config.yaml
n_layer: 13
d_model: 448
activation: "geglu"
moe_layers: [1, 2, 3, 4, 5, 6, 7, 8, 9, 10, 11, 12]
router_score: "sigmoid"
normalize_top_k: true
routed_scale: 1.5
balance_bias: true
init_std_router: 0.0107
lr_router: 0.000312
optimizer: "muon_hyperball"
lr: 0.00808
beta1: 0.95
seq_len: 1024
train_tokens: 483200000
Below are experts of layer 10 (counted from 0) of a mixture-of-experts language model. Rows are named gate (a neuron's input weights, with its number), up (a neuron's input weights, with its number) and show model dimensions 112-167. Each number is 128 + 32 x the weight over its row's rms, rounded and kept within 0 to 255. Numbers have three digits each.
Before each expert's rows: "comes after" lists some tokens at least twice as common just before its tokens as in all text. This comes from a sample of Wikipedia text that the model never trained on. Tokens count by the router's weight.

# expert 1
comes after: " | ", ", ", " ", ".", " (", " in "
gate0:165113062145106113155163170146133173092074182110118176144100161111143098145105102105089118144130154133128142139062147085172176051086128112071090132177098076142087172149
up0:150103165043111124192148137093119098172102130155100139127101083132117165133150104138145121091157117114117117172137089152131155123111063076096156122116122100155096130102
gate1:110117116158153125146118149157154098215100106082105102141120106074065138084133082140094064150162112122158124117193142162145099120098102107164141163113145197154165154095
up1:104167157124183162075115133080130137173154168100141130100121086138132196140090120093164137107144087091110173132144147145115139081118094111172148217090113168161064069071
gate2:074170095143107207151147125139118095170155184116168122109114125169141142120136075188099156149157116158126159145088095130092138148050075143141152106165145085170164160100
up2:139089181134124123116173164173143101109155141110087116157172108119116109083137135125155145124085064129129150111115166079099177142150122144105128126129098135174179131129
gate3:122177092098106143075132119164185088087148108090192157146078127119127159103106151119106076133145135171108113195114165124149094162146132123149136141134113106062113127149
up3:166184134122181133105134142144121170109112076151100116155161175142146164157131090144162114154135153148062096158129081114188045113103138147168058151134123116080088130133
gate4:140114131157212101154093170068140212146075102129155142106147116104109091111120079086123194179101172062147151203115095137097125089149131126088075127166118148121134105170
up4:152080103134117174125159063109127159154180124103156129100118110181118154166070109146113135131154161095178127123152073124153147154102082100132146128189083207119130138119
gate5:069107132186165163121151122159119157131161138086130155117158145069127148107123139132171117146077146159137088162134126146133147097128106159108121128110186181118101178108
up5:125139117152139059124131184142113160143163194078104108144158126108141142141085142147048165161122125168147140145113120125139133091051142125178138066081139154106131201135
gate6:109143099119141096151151152139169083178168166131130107142172123111156101132153125113147083090126158057169174136121113090117153106135147088151094086097120165129085107193
up6:133123181164095123085122148165110127124155158166081140081079159122129124145128155126176052163094110086124146187190105192101083144096136135065064136107145141119126176161
gate7:186116104172098083153109068134161181153138117107141110119106115107107136159083172139129151110097138141215102169107115085197092129130140162094120082136076109150103154177
up7:108154124105147116114116158155160119098107147153188103129113113114124142078121148101074169165128126076098141180084143082098159124149065124142091155135160112137099103152
gate8:099139129157098098147124138109165143139105131125092083153072167177096113151117124186145093155137127178108126165168136179181113086177100118150169185157148144174103119130
up8:096169125107077165149126177128124138177142117156076087207099143131087115158059131163171132124095106132150157138115086075110112111103155133117135144086154121122042099095
gate9:085136152204113096117110133127101102078216092214058075091177152084106113111154132141181149102103114207130065138107168135158152118082173165147085085133090090156155125100
up9:131091084126120124116121121088145167136150197142140089121079071089133164111118173116085147118106070134141098133052069171111088094176078175119147172152147124133105122133
gate10:123111154126080078089113165066122167103107121111156127158166171171123104140103109150080115146141176109116153095098138115115165127129125127145110127120177134121086189126
up10:151099098129175178133115156123075102093190122126094085210073128161142190106184118124104140105111166080101122131116119129119092128157072131138142061090125153146164129121
gate11:162100116083171133118122119116159079107160145201091092103120147095090175098174116163111126133133141127144135089127109128095107092144146133127097164140135113146155138153
up11:095077135085125136083116161154122139160180117111102107142125117129168087104107125109124163114048169083064113177142097161118094155160162099111092099095033168181165096110
gate12:099166141109201076090080086108085119163101053114145136124143199114105131134150136164186122128123160120090118094048119168093100134096118117125106137030116184067137055136
up12:127090170117151115144162086146132154099126097103120042148103078182110133077185078117115135084103106119161077123082113204140107168107156131122091165092136130178034121096
gate13:170166103087161160158123154120129071161130146139168168076082148134174113134167063094108163153148100130119155167114120092147101082142150172129111155163123154094066114084
up13:199158160124091072171135176130168149176088096121129079083100102138108146112114160144094126113137124173133120131127080190142084151121102124128166179087098131110161086138
gate14:081083132084111066168117137164131136136051150155139132117167121066096161119096101166160114092161127182157145121117179138081100155115197163173140103155128099134152138201
up14:144109059142143128100127114148119065145124133111135066136095139153083141107196141087088092136148095106165043072176116168099132123134103110145124173134116081051138150144
gate15:072138120159089120139076133110087139126128077151137176133130122116179147125136142134144126094091109130131174087142069141172146138139089088123163183194098164129123125172
up15:149080172126090121098173170150149136081139117089092100137170128118177155141102181102128090110147127109122133157159127115130075157036119169133089121114105109163164109114
gate16:130118096155103125164108093114193109141100087149104124113166156104171154144117146089150089093110103147142104112115096085096109141131122141138168135098138094122113146139
up16:084081132131121129166120157133144105131103145154159158099055111148166112097122088196111101151147130125119110100118119129117197149116110211070134086128124118048131170151
gate17:160166138119135183115140103084171154104165114128124179145164135100127192112173119138133117029115136110120174146129106146149105177188122117181138124140151146089133100104
up17:085149181108123107119106181133091114127132179165133194134170131112104144093114150133104098141120139139134114129101139127096084186164114128108155147140121083150163087140
gate18:103132110123186213077085131069116183137169079151157110135141158147109125158133136119037114106160061127122136093129125126103132119141169089094128194172043111123146153101
up18:115135087111088085139126162141151148099189127087109105138138066117163101156126077152131162202153127138116098117122113138137167114124139135146091147128153123134109100116
gate19:157153132155057226127120112111147189130112152189092128130132208124140099104113116081074176147121086149101131089102085122146146158104077094088129158153129105131099133125
up19:147112144052058082129119110174178158130118122092093136147124113119073164102121139129103130079145177108086102142197124171156151117187141159099145113142112059086197083114
gate20:079155182168043118210153133090084148120045118125104136094167083129195122133114105145121140045062128113031200139204116140065116071160075093147100149131082106152120125183
up20:123099094147141136131112138177116115108093126083121122084154177148151092161122091134110132119188102131129103131164054080065123157134086025128086193104110141111101189120
gate21:122101121093150104112139122181142116041154129144122070102143095110076095123142116132135122154176187130150157234183138138136180061078118141110086176121130170075149146073
up21:084124126078149051176093144157114123166115101187108143112097114128166083114146131105096149097152077133193131130171118064156101112109133162129149174177122147125141066131
gate22:087170126166174173136115116152152135108170148106119129117113099079135092176107118164184152139115167139069083110106145163096119127153150103106134132157065169056151098100
up22:163128165163130123158119116099211148053125154124172155116163092143103141086126091162090106151065136158156080107102091090178180104156135084076144132120124118102121120152
gate23:067132154080134148014125142149221181107166127138108167169109142161124136114125132188149128143097163105127160175134106112144133149112057147134118187151114099125116078131
up23:099106119149167137132146170143127096062120101095089134142117137165110099213192142111122044146108158126150161142139070122126183126124145170120128092161123087123148120069
gate24:172112123146131100146129099180158124118143155160129165145127105117140184175105134076105135162146163155125076127160122123134162131140136157083154158133135073145124121113
up24:144114195148083102126062108076155126111131140100120171147166126137106116109146129157083105098140125099153124084106132089156146124110100129121124147117089172091129129172
gate25:146123152111130126097162086078124064084078128115093169081084178159151167154125072085099123133190141128100109173167121116090113030074145174164144113102082128129121106119
up25:104139140134132141141144190168103173090130134112170094168129143126146118151145081173175125192181134082166117157152114172099150112126170101135102148075079108127177129167
gate26:153088083136125115113116095151121170174112104141075116130087125113159097153074155134126142126086159214037136093164134141129138107102069118084102103098133106116099102157
up26:121117079119099149142155154070108117093158127097105120091160118114075086144062075173133136169114145092095137102107118092114122179089147123177145097111109108039155156131
gate27:150141091076206114154139177074122162103111080187129162128056109119082165123081096147095129088104110162157087144112122088123136104148151114123200114129073124140135104122
up27:118109120104190141109115148134071136133183141100156119127166172139203156172084146140131131158122156128076153102131114112175137074159099162133169155052116128115132114156
gate28:089121122145141150110083193187137136148088097151133139135148147076112151183142097123107080117121186147156126170150104204120127096151104145170110082155116107132145146057
up28:135110135142133128096145106195150145140160187125159164127117055121148081108127063167108125120129067112140169058136132096085176074130173091085154153063131161087106168065
gate29:081142083137090125146125078114132120140111157109132120178144167146136083126146114057092150140148194088107127101138134165060114160105093117131118149086150093115158122115
up29:121148126074125147135121157106118111094155140145133170175140174090128142187113135103153149130131089198095106198084103135157110139129146063138084136103072101113116143088
gate30:133159101139155062136110154129084193161131082140113122093167126199112140062166121153134146100129110123129132110071118106135227138179115123130131139142086114089143151155
up30:093168180193163124143076171116160178099170132127112127144132106091146120135062150119116160054125134141135110084082184129087157132174130091132180165113105153079102114139
gate31:109095134112086119137139122154117077148128109245107146172188124163143150181164127167097123132144132138166097095149108153101124151141115108133119108114073095111136117138
up31:172129114133141107124138169145077092208153113079135106149139177042068155125124064110110189167117134167092114096158118099157089105165135126133115125169111099103094101188
gate32:164067133118164167145117191117124086163078144085134156177185096160110091105096149158178135136155107118157177152166130066077068112105144104116157101082176096125076162136
up32:139107143141087163136096141159160162094126148134066119088103094181141156170154147144179167126116146172128129161136125130097117095125100112131059132164139136178133166138
gate33:119228123140153110156132174159155150087117128119143126120147167139154095094135125105131146111116090134140113166172089200122096144161110154147135135070141137165121156121
up33:118147183160076157071179109075117141085128122143184131081110115176123140132082142203129171110135101070106117130161105183138196081144094122127101093147081108098117090116
gate34:123171127112107153159105160120139131154038153102190106104160195091145083181157103144149148094123147144167165121124140126103111123123107162193144115141102093149175140128
up34:180089146103114144123156163168092118170141127089122137115124138197163163065116125160167114109083054137121116135143105180128140103115121116095174080202092060136192159128
gate35:092125131154145127160127122077126071145140094102117123099109115117130101132127053057126147128144204098097117163130127084068126120077050101079095135127153081139154154108
up35:121212145093101118112128115124153103139174084141105073090145116114169096100106167097175153144133118196126170101132137128081072115134111112138186121171106146143148170158
gate36:112214132124064132137087105092114121135092112132100092146185133180120109121179153106118129101129065083167102196081113153151201176093082127156133105104162117112170168139
up36:035126166137191096158135114154168093116143129142117152123101081131038125098147128124110100136108115112121159140163074160131109085160093089164051142162106147041177120201
gate37:138149099160154124071142141111113137173049087153143098179110111127108077154090129118126154111143143121150113184157124128101142127138106140133172090144075138071085167189
up37:152110133144132125125168099159093136101091136179097150119157124101109056113166127120139218115135131126127116106107175126101125085134194159141145145125165132128155134204
gate38:097135163152160164095105087124150185168172109171176097135099134146179142151141118164054172147150076105139143152133137114119102127086084134119174110081101086149132163108
up38:167138145157065155096096079087126069167150116174157123171130135100177142106117102099131102186129086068116130074101064140189083117138140106080110140089153087159132095128
gate39:151167120165128125108092077136179154121172209122121122140152050120143069128121170117096155099164118160163162098155138158182090140071135139117158086140086143081159176129
up39:144126076138131151176091090143108156164124150164109113119143061128162166151109177118117171142124120140155161134157135154172163155123121183119072120159132138089105110124
gate40:110111154114127127180176139084097190145171127091155079086123145112117107111074119140108155107123158149116110136155144192127138187136151132117160150119114095120113136101
up40:042080094141118178081207124122135075107149170132148106167135158192115093176101169130152107151086135094120095086185057110156175130152113111091141125095153090176113124174
gate41:085139138131096171171105169152152165167141121138145143111164115112161134151166134102121180124093087074116110090130102122082143136124139200199069128091135143115114133099
up41:136093140140142126198180168086150144080093142120083131182118105131130129105086103115132131143164120098126120098099124070127101161138164111132139134109170154119110148157
gate42:071154113146138085142185140134168106097098090138124123180124141145089180133090189057105166122191147107087131094082139168130060151106107143138126112170116203171147126140
up42:198127088141180111069158171135170101128111106132204136130125121185135072174168160168159170167121133136124107148067117124139112145088183150153196192138131115204078148174
gate43:134128105173129153142154162149117154120129138133133194158095164149113102122177164078128196112138142147121139175082086079152153125176122125123157181061118119134094097132
up43:164083095116166082156144149131158126156129099111137135141180131085149080140180097140076130108088156095087117152116090163183109141120105127139179148101148142103143153145
gate44:110102144165121147133119134136101120160068126086075165167146103161103137125179158127117159171092166141156150066150141094112106140119136112133129111163078158177084173133
up44:095124108158132101125168093097121166165084097162091158098130129092110101165156116105073140106177130099106081153127080115096119138117152114140088053097140133119110101152
gate45:179081140110125070077134127133130119107162097136153140126149117163146096123180124102116121115111088076101093175173134146179141098126094168095116120116181176168121144105
up45:170104129134116138077105144125150174117091131143165153081101103141164098193159170152126114088064181241097131146124146140170131105166102100084102116087116107198126128195
gate46:161109076088104185122162124150129159136142118120153080136105115130128099084119119139117089098087128186116129126147165114113117085151148110123076148091119157056130062109
up46:133184099106106121102162114092106161121128066116121103114188207094065146120105099043103189095119128125145194134122137153121100097118133099159115063132176116158131165133
gate47:086187112189134142085177119061190168144091112079160129131082139084121139111154147132142177102123125047138159080154151131162086107098175144152132129144125060193056138137
up47:151124165110230091139122125113113061133100097105119127081121115122148088188112128140111185141131091175112150171140132129113149133106156205110175064159087134132137094114
gate48:120185099132144155178117090125151131150135151128107154061112140183109117091098092158060107081110160132083164151146195075138086126177101231128129136148175128135171110138
up48:119145108111097167141082107159159119075119124182163129022073101085118142116135122128107104148088209078103195095155096107099175129119139101130202126053148171136111144093
gate49:138108135077122128121185069191120125143150097111075122116146140116130146070136134131140075103166125087046108220103140111122101162108128096088103135168105099111117162076
up49:112108137082160138123133151118123153115154106107199152091130143126139153098140175099189120119103143114090050085147127124138148111119131110113125149163196114143155141187
gate50:115095154128108104084130087159124136121181109112152124181120163134086096109171143104164135129129133201114157158088099108093088121146167145145160117092118141125124094184
up50:137065161068154152133105103104161158119162157178147139074111104164160146146106094140179131116123198142093111110137121116129074129113090160153165142145127129118128142149
gate51:146153164125179128028025089114079141137126149118122150080116114102108105136098124101099104067118092127096093141063107104165081081130120124116091125141119128153116129098
up51:111124144096180135123091102160128082071170104101102114121083095157154093134190110086095155105084102176097105165112133139161097106130120061155077107100078114116174106169
gate52:157166132126152106164101137131192082093182111128126180125162074092161172151024108128075168093153095155146165111111094205159123152158115169100125127174164093160144122088
up52:133090187139145143128136142125127103162147103120096146155141151093130134093112100157180120128113113095147182134132122144126174078169075042162109143112171106100114115185
gate53:076142180119090114125179111124104133143155123176078119110159170105109201122131167145147165112139124174054104132116135131129158082133149109109146153102185124082113092098
up53:119102198101152108129213096123126163113152120119121098161157105088132101106199080132155084152170123107153106125132132155114120081177065134080164110145078152182086122153
gate54:120155139144107147120133162140088105109112122140145173131247128170116165095110118114120152081130180152162148201096114117101149172162107101133181095138132096123156067094
up54:078092158062183136162124068103090048112137158109173144077169122094158138123080153134078074110144074156132137230139144109118102110139124105082135144117181154142093130105
gate55:134164152190093105139133097168131113117158104137101120162108106092112195123091123088183132174143132101088151158151064074201065123115118166119104128145141049131129174112
up55:165139148104090177152148175077131151112127108127091105109173116174104113135177190197170147118168131076171107129145126108136110142111104154138114142117093151122145116120
gate56:056105112092133152140081143200151138172143148109069183130160172141179159123147124159157109123126153101157058088109119138153160171141130132233155103120156103162103137102
up56:138126140162173138086157075061170108121148135127101143093132148145131129111139106120128082179125097066143153168104081171121101102088120103101223083158153100136110171142
gate57:108120125213066139187110090145088101133179146125213118101145163126107093142112181070105115128122134157075133099106084099141143158152096184136174149164161160087188145068
up57:142103134153132154137138143147202157090113156157135103116105175135115088133083128154138150144113148052114160148146103133152122078111157156159084101058143062168073130127
gate58:094114136102124128134137113077180141153058161156114046134109095097150104177134099131179140165088109121126075071154080114086122147145203105148142129147120189060070162132
up58:112125127123090166075149134111135161144085104102200099215180074134121137098136092160131095167105116137112118083111151146148107040122077088152121119088130141157155127149
gate59:157136145086142069144083142129155109126102152125149172095090111119090180129118157107206110186110165193151151102132148166134140063141095122120106113094144145125161187151
up59:081138109100176134131117199139148154176104092078164130096106116156137136137067183102073100133109148103101118145161095151086118180067125101133103169112129096130100122145
gate60:131118146105096119151119169131099153140094152056180129138088136147094111130146161109126113089118101122167093129094129127147157137160099147119086087159093085121141139098
up60:137086134110123095088156143113074059162089167124097147155121143086110147156132128087178135100116138150137085107127107162150174152109117145068166137103075133150094112180
gate61:115124148126138173101115071116122078107130121067087123101145118174088055161134127133151166096104135138124095109146103211159093185115144164109135145073164163140145182191
up61:085158075125124118136099164135144128145140081114123111053189119195133081141117147167117109108150070168067171147162103107098116135156096141122171144100143110065098162104
gate62:165132149184128138154113079112058147188125130094097120211089143161222159169096059108131145117106172106152074153138100109121146200096173140095078117119073136146151115121
up62:108161055094104131166111143125190116137097099094099142136175101162188124177112133124159133153114107153161120142071162117091095111079115156140136110134143099125129102146
gate63:106185159117161107111104127158099117152177178156169096153172152169146113147145122097080097093109174177091102147125143089067175096101026094123169116161123122179145098151
up63:116090077168130157120111109141133152083096181140139119129125109105153102044127120121153168131062161108119128143135106113098137138135135174111180115132125047157055071122
gate64:105128104066094167068125127078166144101130149155154128143140117167160070086121203092134155106082123125134106162142085148079141130085089126114140138140090182097138102068
up64:107125125116098115120119148160157094118160101151105145107138117100126097132202116165146132091043189164137134133129112135125109122134051056083131140155051124100169071132
gate65:133156095066127136132078104086134144110115122163186136142096091121160137071138101131134151107066173132120090148169155106155140189155186108098138121037146107135093145104
up65:137142116122135130087139125071126134128138117139149134153121063115157136134163144116089121147134159137102139133150144103130135106146158162129119119133165141181130132091
gate66:123133102100099156103146166166094097180176132081144142098189152136162172190101142136060127145088122107087088087127159170186164132161158121145114160096136154141136139202
up66:094123101077076160073079136158130130166159103128070173157119101150080088151109123105143105160137152195171156175073060106139144173097080147106123155135115126111149138102
gate67:103110177144130095107108160123158092088092169116144106167128112139093111142093153116116143144108095107167147099158138071136135090151094232053099223115102133183176123161
up67:123085107166097102125132113095108163174145133110133109113097164111132141103080088120057123153186092148079082163215104115120129104090107175139118128096093087085155185128
gate68:175205175148137125136158147138129137080078149141165119173069180133169071114165168089063062114161161135122127201159113126138157143135133105109027118147194120042090068098
up68:172108109138114085118160092120153140100134121087130167128079148135149113135148176127112122094129117133142170090172145165156166125130108093194106139184153107164112122080
gate69:113091129138131118140116132123128134159064099116133153152152138144137107132191162100162183099190112124079135122145113093117121172083127174082106160057091115132157135112
up69:122131138112115149109237146131192163134101085138125084162124102078080118145137146135109188089130176186166113184201110066138074207136116147102119148097156078141117148145
gate70:171158185120165121159170178141139079081067137094157116073140113157070192149116161097111137109160103130128183122147159143132102088144133191127103124127104185114109108160
up70:152139152117170134116048131082088096110099148121095101119130100115115139066120154120169101132119053210108134144106171147168143146099172138132099161130139113109159144114
gate71:131107133176135114091116132109134173100169105126106130078109175177131103092116118085177096119126176104122136168091149135142139096128106120085182103152079128140150108141
up71:124172085149150150185152125147096133156142150183118071113085117149102120139102128118117156092111130156157154149145132133104154124092100112146123096118123087057197103106
gate72:035100116158128079139118133122142073140073085145170102140106189123174091141138159080133123154119058177152160133129158093158123078158109127080148141148094142117118082156
up72:155102159106145142101084162172123182195111228136156097112117124150098161119102132097129109161130135047157147125084125154068045170122136135143114143168111148116196193110
gate73:117185112155129106138130103174114146130115113102144142131111173130145128119123140087114125167123112127172132044131154081118173075125143089133145117134086173111181168066
up73:120144133121126131141114136206116163080116080108116132147124154166092118149124189086122134180143133145097098109182189131075064138178085097128152099163163107160126137114
gate74:096171140111100100156133146150109145067128116113164088121108162195174139140096101112081177179040112118133113129120121193139123144111095117118130105138111146182116108063
up74:138126170081125144120099071124117074111117083147142163126103163185109123150131125154162116204119114155120158160084137114064136149119138114157109155092113121114135131090
gate75:080139159111106093187176089092085148094114079120175127111098153098168136172079143102207121121119121141123164074116051118174106088103122112190128186103097172116130109105
up75:116147158142126126153140189154129150142156150098138151158164123141118142179139162139191057133171091122104199172150119212181127205150161149146123135141140136087090096127
gate76:141153126116179124113134133119135166158144175078141134143071109132141180177143089158157195199153105177171117152133144164119114154144081085089148140066082192120136117147
up76:135126209116094130087139085102147109106124135151119118100109112054162130206126125086095128072107122150116144146193106116102150119124204145128183144147184137122169105139
gate77:181067116162137186134129136133102159180140076121138102129122130086178104107126099096164104104147111130143158146122176137098141116192107176177145150158199177131118073100
up77:095131159152146177118049193072179165140136118094172138136107161067131118124112114136108088141146088140138076138127114162149163090094075182082164159081127120093078146112
gate78:162115073142155100115087178045148160104157178111085100105159142112106140097072095052120123182119105182148118078104138138115117140144126138145162095115113107110105075171
up78:127145072105106128158159128162113145092118040140113071076077130121138120124136185142120177105113103096142161091113151123050169141137112164101125196202113081122129110101
gate79:152136116157076146127149086121118119110115113180117199127143134090144106119125104101063115168154139097155123148131109136104114148170129144135101097097101117072112111125
up79:115167136125053098166163101070129141169080117117162095001165134166142079125149176097141137116171121096094123106106145098159086089138212065134162150087122146131108135105
gate80:120144155118080163129169162133135101107141118140197119144091131167061098177146114081109136169096103104133118125124157138125112102100082114177198173101147115094130145194
up80:155099165106211186132158146075139125145150202186163147151112100125181118065133136085134079127160102170097096074117087162197131156177078114161126101112167149071105199105
gate81:123052090105101105134129188082145125118155129142121146111162130140072119170165102116118145109099108103146118149160142107141084140094145113188144162145143185159107113083
up81:155112105060156131109150148142105128145168130080131161170202108098137110132142077116103144089139118115113140104165162152112072110142140119112148090161095150113133140122
gate82:150111103125100133119067134118107183044124120156138133093147110108106154174144128185124144130146106134140137141073097121129124101147146125132148131140180136152193171115
up82:167073176154115134122139117152161103184103194143153180083119130121088040045102129105114151108137114133056116158107177111095110117130140160178103093121104121127095135121
gate83:175156085109120127134131183108083097111138150143113162117131107117147153121095137176107083134087095141164144101143170086122183121151124087159098042110111156131145149095
up83:132124096143159093162187126118113088099148141129133108129146150156161101104106132136085078157125159128093159133077121167154133149151128112121074091106101095144139119124
gate84:144073106154131098070152159113092166134122111065082180125107140101122157102121132112150131153108090125144149103073121080163155081194121154163077123123100116167086126068
up84:130105141128149177132114066136231145150173109118137153137094100106145086092143108090151127126101145181167076106146125147082199105171087186094166138139190137139134044093
gate85:099177129090116111083123151138117162079120079150171145096147154114162144147142074119133096063149099103158160117159153109142124190103128137109133117093082156109096159074
up85:147105142104142099068108131096134115116138110123133072142142111114075179143111058144127171107141121136111133162041147079081137144122080157148101062165202118108161136096
gate86:150134147085088182133142162153115183118100180101097143173154147140100091084123131105123156106119151073100105174118160105148080152135102119102110105167128175136133091145
up86:163129170159138136066178130169109091137151135120143167105156126079132151119163126150140090105151156164175145142123110118168105084195153131110120173122106159120106148099
gate87:148084110137122136114113140090108111119164128152145152139116116111150140129074171106175111102064137077152102178155111111166086147142157140087184092147106155121137160072
up87:137187158133150099143160118127167132164150130161132190175120120138134100141135115149142125118118143125071108070112180181130104160099106130096146083129176143092145104128
gate88:102077131155170137140150055091146144104162127123108151166125123111095107133187055120156127085173130128191083150197142185109137079115124063094143132080153154114138109135
up88:130115099104193100153062083143210152120097150115161131145169130085151189147114163097097126101157134127084128134081115126151180143069137158023087134139184125122214192124
gate89:148124104138144182120115171102126102101202138125107160115079109124153109177175123176129152139165112117136097100161094109114091174082123141157131121124108149106131059120
up89:117147116135134122124120123082145152116096162084081126116146090151076083117095171136107140128130182130091113097156126132182134118138129136116097076149119087182099084133
gate90:123059089144102101168115164119135129102118097142130159138084115100110138154172161105125114139141131118079123146097098195131164111155152119134156138169115166075096193129
up90:065130178100099075151172089158148150109128173192109161174109157071158099180113099157103113142099108123106065096057215130182100077100093113144164149125086179160166124088
gate91:129151187076135166120160179101144106134184112135132126126131162124210082134137124167081135084127113182133062139119106133155104087144160112138100156142093092107103135154
up91:113144125090125168087124155128086078072095143118102186106130104137174110120130097112163165119150099150164108124127117190095136142149142172144127161130090119139104135181
gate92:112070101085166156183136082163158130162149164126095112082184103109077117121137128152130130117185100160164148123094092184124152094128131144124140082146098135094189152140
up92:140100119139146097113114152069081102099141113168099131091152066087158149076151110109081096152140139150154135087139102139127110143157167132141146157123141117099152114156
gate93:100137108071072116131132126121086135160138143104133086153128127132144134135107093116094177151184150185121102142159148135150166189167140096121146115145164133105105126132
up93:098077150093110136136158136122130182139155129128140100113140224144108042114129105136143201109118123116133179118152191024118085096136122135114151199111102070068193132087
gate94:153147026107087081181100092094117116117172134063159147156064133127114100188110136154146146117182134129131138141101136136123078095067124129154119099179124135151174121095
up94:137170133176116102111075132205116156142117117055168127119067135176173137159136128156156104115151079118102085139120083079120089154203150133144158075092151138129169085142
gate95:147096172163153093158090138132125139130141096142106126136095175127154121132130132169158131042106099113121135154143130164162123103117112108147083083114102078117117138195
up95:158138116178116210073123146112087101090146107130154090180147151131125128078135134143178160095148153160170148119128129145070170153116119169171163129142155177098185155148
gate96:087134122155121078096112156134155118109118161170112222125096166163117121053090146117154122091157120087090109110149104081057155143158116151095138070157150142138131083142
up96:154070127142129126138145137166065121122130047131141096146083031129062136109093158056120131112071085133130102103132145122183180190111113108122136175093182132120077136117
gate97:114061098082146156154070142140095090121085054134131168104111156125138140175189115124084139045086133133130078095150143111132087130070138171113211147142083094115032091142
up97:106139180120158190087109106159185187143152107092080105144100181107091172147189075062132108115142119136136190043124110136142171145153165154128164123072092124101157154127
gate98:101107153105093119124136146184139121085106126114167196137106222105117091096082051130117127131119130142139115139104153150137173177171137171133095136099159172102172140113
up98:158167150122163168095151180180142174171079161140074138092095083116145122147090131094139175135119158098120132114141178111145122151152095074186167147115128170124108164056
gate99:139148154082117124117107075138076126119092123127147155126145147186177172170205145126114128135129151105145130124128151100162156096158101164138126099135090182129160168152
up99:090141111155129106113131148079128167117167138117171156109194117125162125111130083131174127077181107129092145166145081093157128124126107145130132168153127170117223144136
gate100:142146123103077142107088109105105158129180129107115146109165131135076143172133114092147120136177137156132043146157172120136175105122091202150088126125166114144110146081
up100:212186091109193110092161121171164182084165152130141154164098175118122124153109162159163120135164177127163172113157151149121138074121169169116195166105085099131100141107
gate101:159129216149067092172127141105121134078164121166131107087133115173093125186150091070130184157107129116121135101137081166048158019132141122098152145154151110127119110148
up101:139093187089079138132116148133132182125138127167135087106166151213131104104103103116130162157161126104172093129132084177040141148159164061187115087128138137190120178130
gate102:076173160101095152106048129226138138094090150179134142156177120163131144124119161149123134176148155141160116154175098148126131171099186127137169149136123107062095192170
up102:080164112160131169188131168080127112105127156035150064168133151117156202064081157120095137089104105172156095142155100118123154059117176166193153115106168089094125112120
gate103:152115104137163151089081143146207117089142143127105133114152166101132120101082112112126140105112154148107112092170085138101122154154117104122101079204111114190108158140
up103:146127106149128051110122199089043117148142094117145216100139083121148107084127130131189153197096156127164101140134092135089110159115153157198089200147133138118147116163
gate104:094091085143105138130127172124137134109174146110162094136183151137185165170100192119129120116185124118146104099175111149132169144123118213132109109124099083084127201200
up104:143127162091103086124144100146134111116088149139125155123138165133155160136080143164138077176120104133138145099103158202150180173030068130131141145087135097155133098121
gate105:134163131139105114169102135127087111050156216165176172154105157121106123133137112108145148128113118110139135111176154133217113139133187107184116147146100122057063139079
up105:146127185188102167094146153134121117122049092126096121139169131134060155087191094122167104158115115146112118112154136182126143126117135181126199111149131138186124113075
gate106:114158139176144118111125139101165085146160142124151067148161163177127168093152104095121114137105148167120143109101120070100119154117091079097109190119138093153118109104
up106:138090138115132154179153076085109138131164101131174128115160163113067096123140096127141169156078103152102091128111122112140171189117147140078070144130078133136162114077
gate107:210114112110140136091140162140118132091147102103119168111081114154173170045140131132079119112133173161146157104090137156117094081079120149142109134109156137107222121093
up107:078071114131085167136078068115112128167144110120131184186089086110093121130071136103126130174144118098106192162147157210114153056112187093149140135129123100180156048206
gate108:143111123112136040150079119059151145129177110139109118097073134170093117117116097124168131133061080144138133194181121148099152167107166154155167189140124154157142184150
up108:072107109186130137129149113175101168175081182163135116112139098109054120119164138143126078089094154114131141151082104161140111081102099121146221175077082079134187135139
gate109:144099123146142185111134171148100056125076172064165158124169097116163080112123106072181121117079100085095124115105127094137105126101132141095127118128075150122166091121
up109:117102142184160174124111063151120125179138167155112194149120126148090087190108119138126131092079088169088183141134175145106099139114145095125097109132199224193120134130
gate110:128142140183087133176139149111114094154134162139171180133173059158099115090093171134130097060138077111130146097160105144196142115197061119128152085088098134148081128148
up110:084097154159146117172154105080107152144171158179083102134173101154170086112133089076139110148135073148180124158172136158097129156183121119097111143118111091090110146074
gate111:151135151157142136159094163146094135075157136132145142082113150065090099187124112161101104159167165131136202142108119203131123149131106187090117134093131076177173100169
up111:088106152170079080146152180176157150146169155067054092107112162071107110114106140142098161092129148159102085138110089102124114125115129126137131171159154145132133115152
gate112:160123198099127134099130163123183107149173163149136099096117245160120095103150113113144156137109161140219146074083161074111156138141147152135123180145072149159147199066
up112:144110130129123153138198089167185143165071124103153123185193139135161159140125121123170117105111165093154076211115110067181129117144160082118120131148105116111181172162
gate113:138138131171102184135143148147159160205145147205106140099162135117068163161126155099146110174149159138062103145107149155098201072101201161091115160112105158122122119126
up113:212154178120121117114118134166144097105121193103114161157105117165156133131134171074156141132170147099137100070132119104117150108132121187082078106148152118093159140134
gate114:113087169106138118133060096109144119147115083163138198167178116152133113117103179166148201118167068127130153128144160121201137101129106147118104140077101114139148168099
up114:090134088191117120126125114142095136170065145166138137109089147166207147143122110132094166121152090116109128082108125151093156150149105148138087135204096053118070105123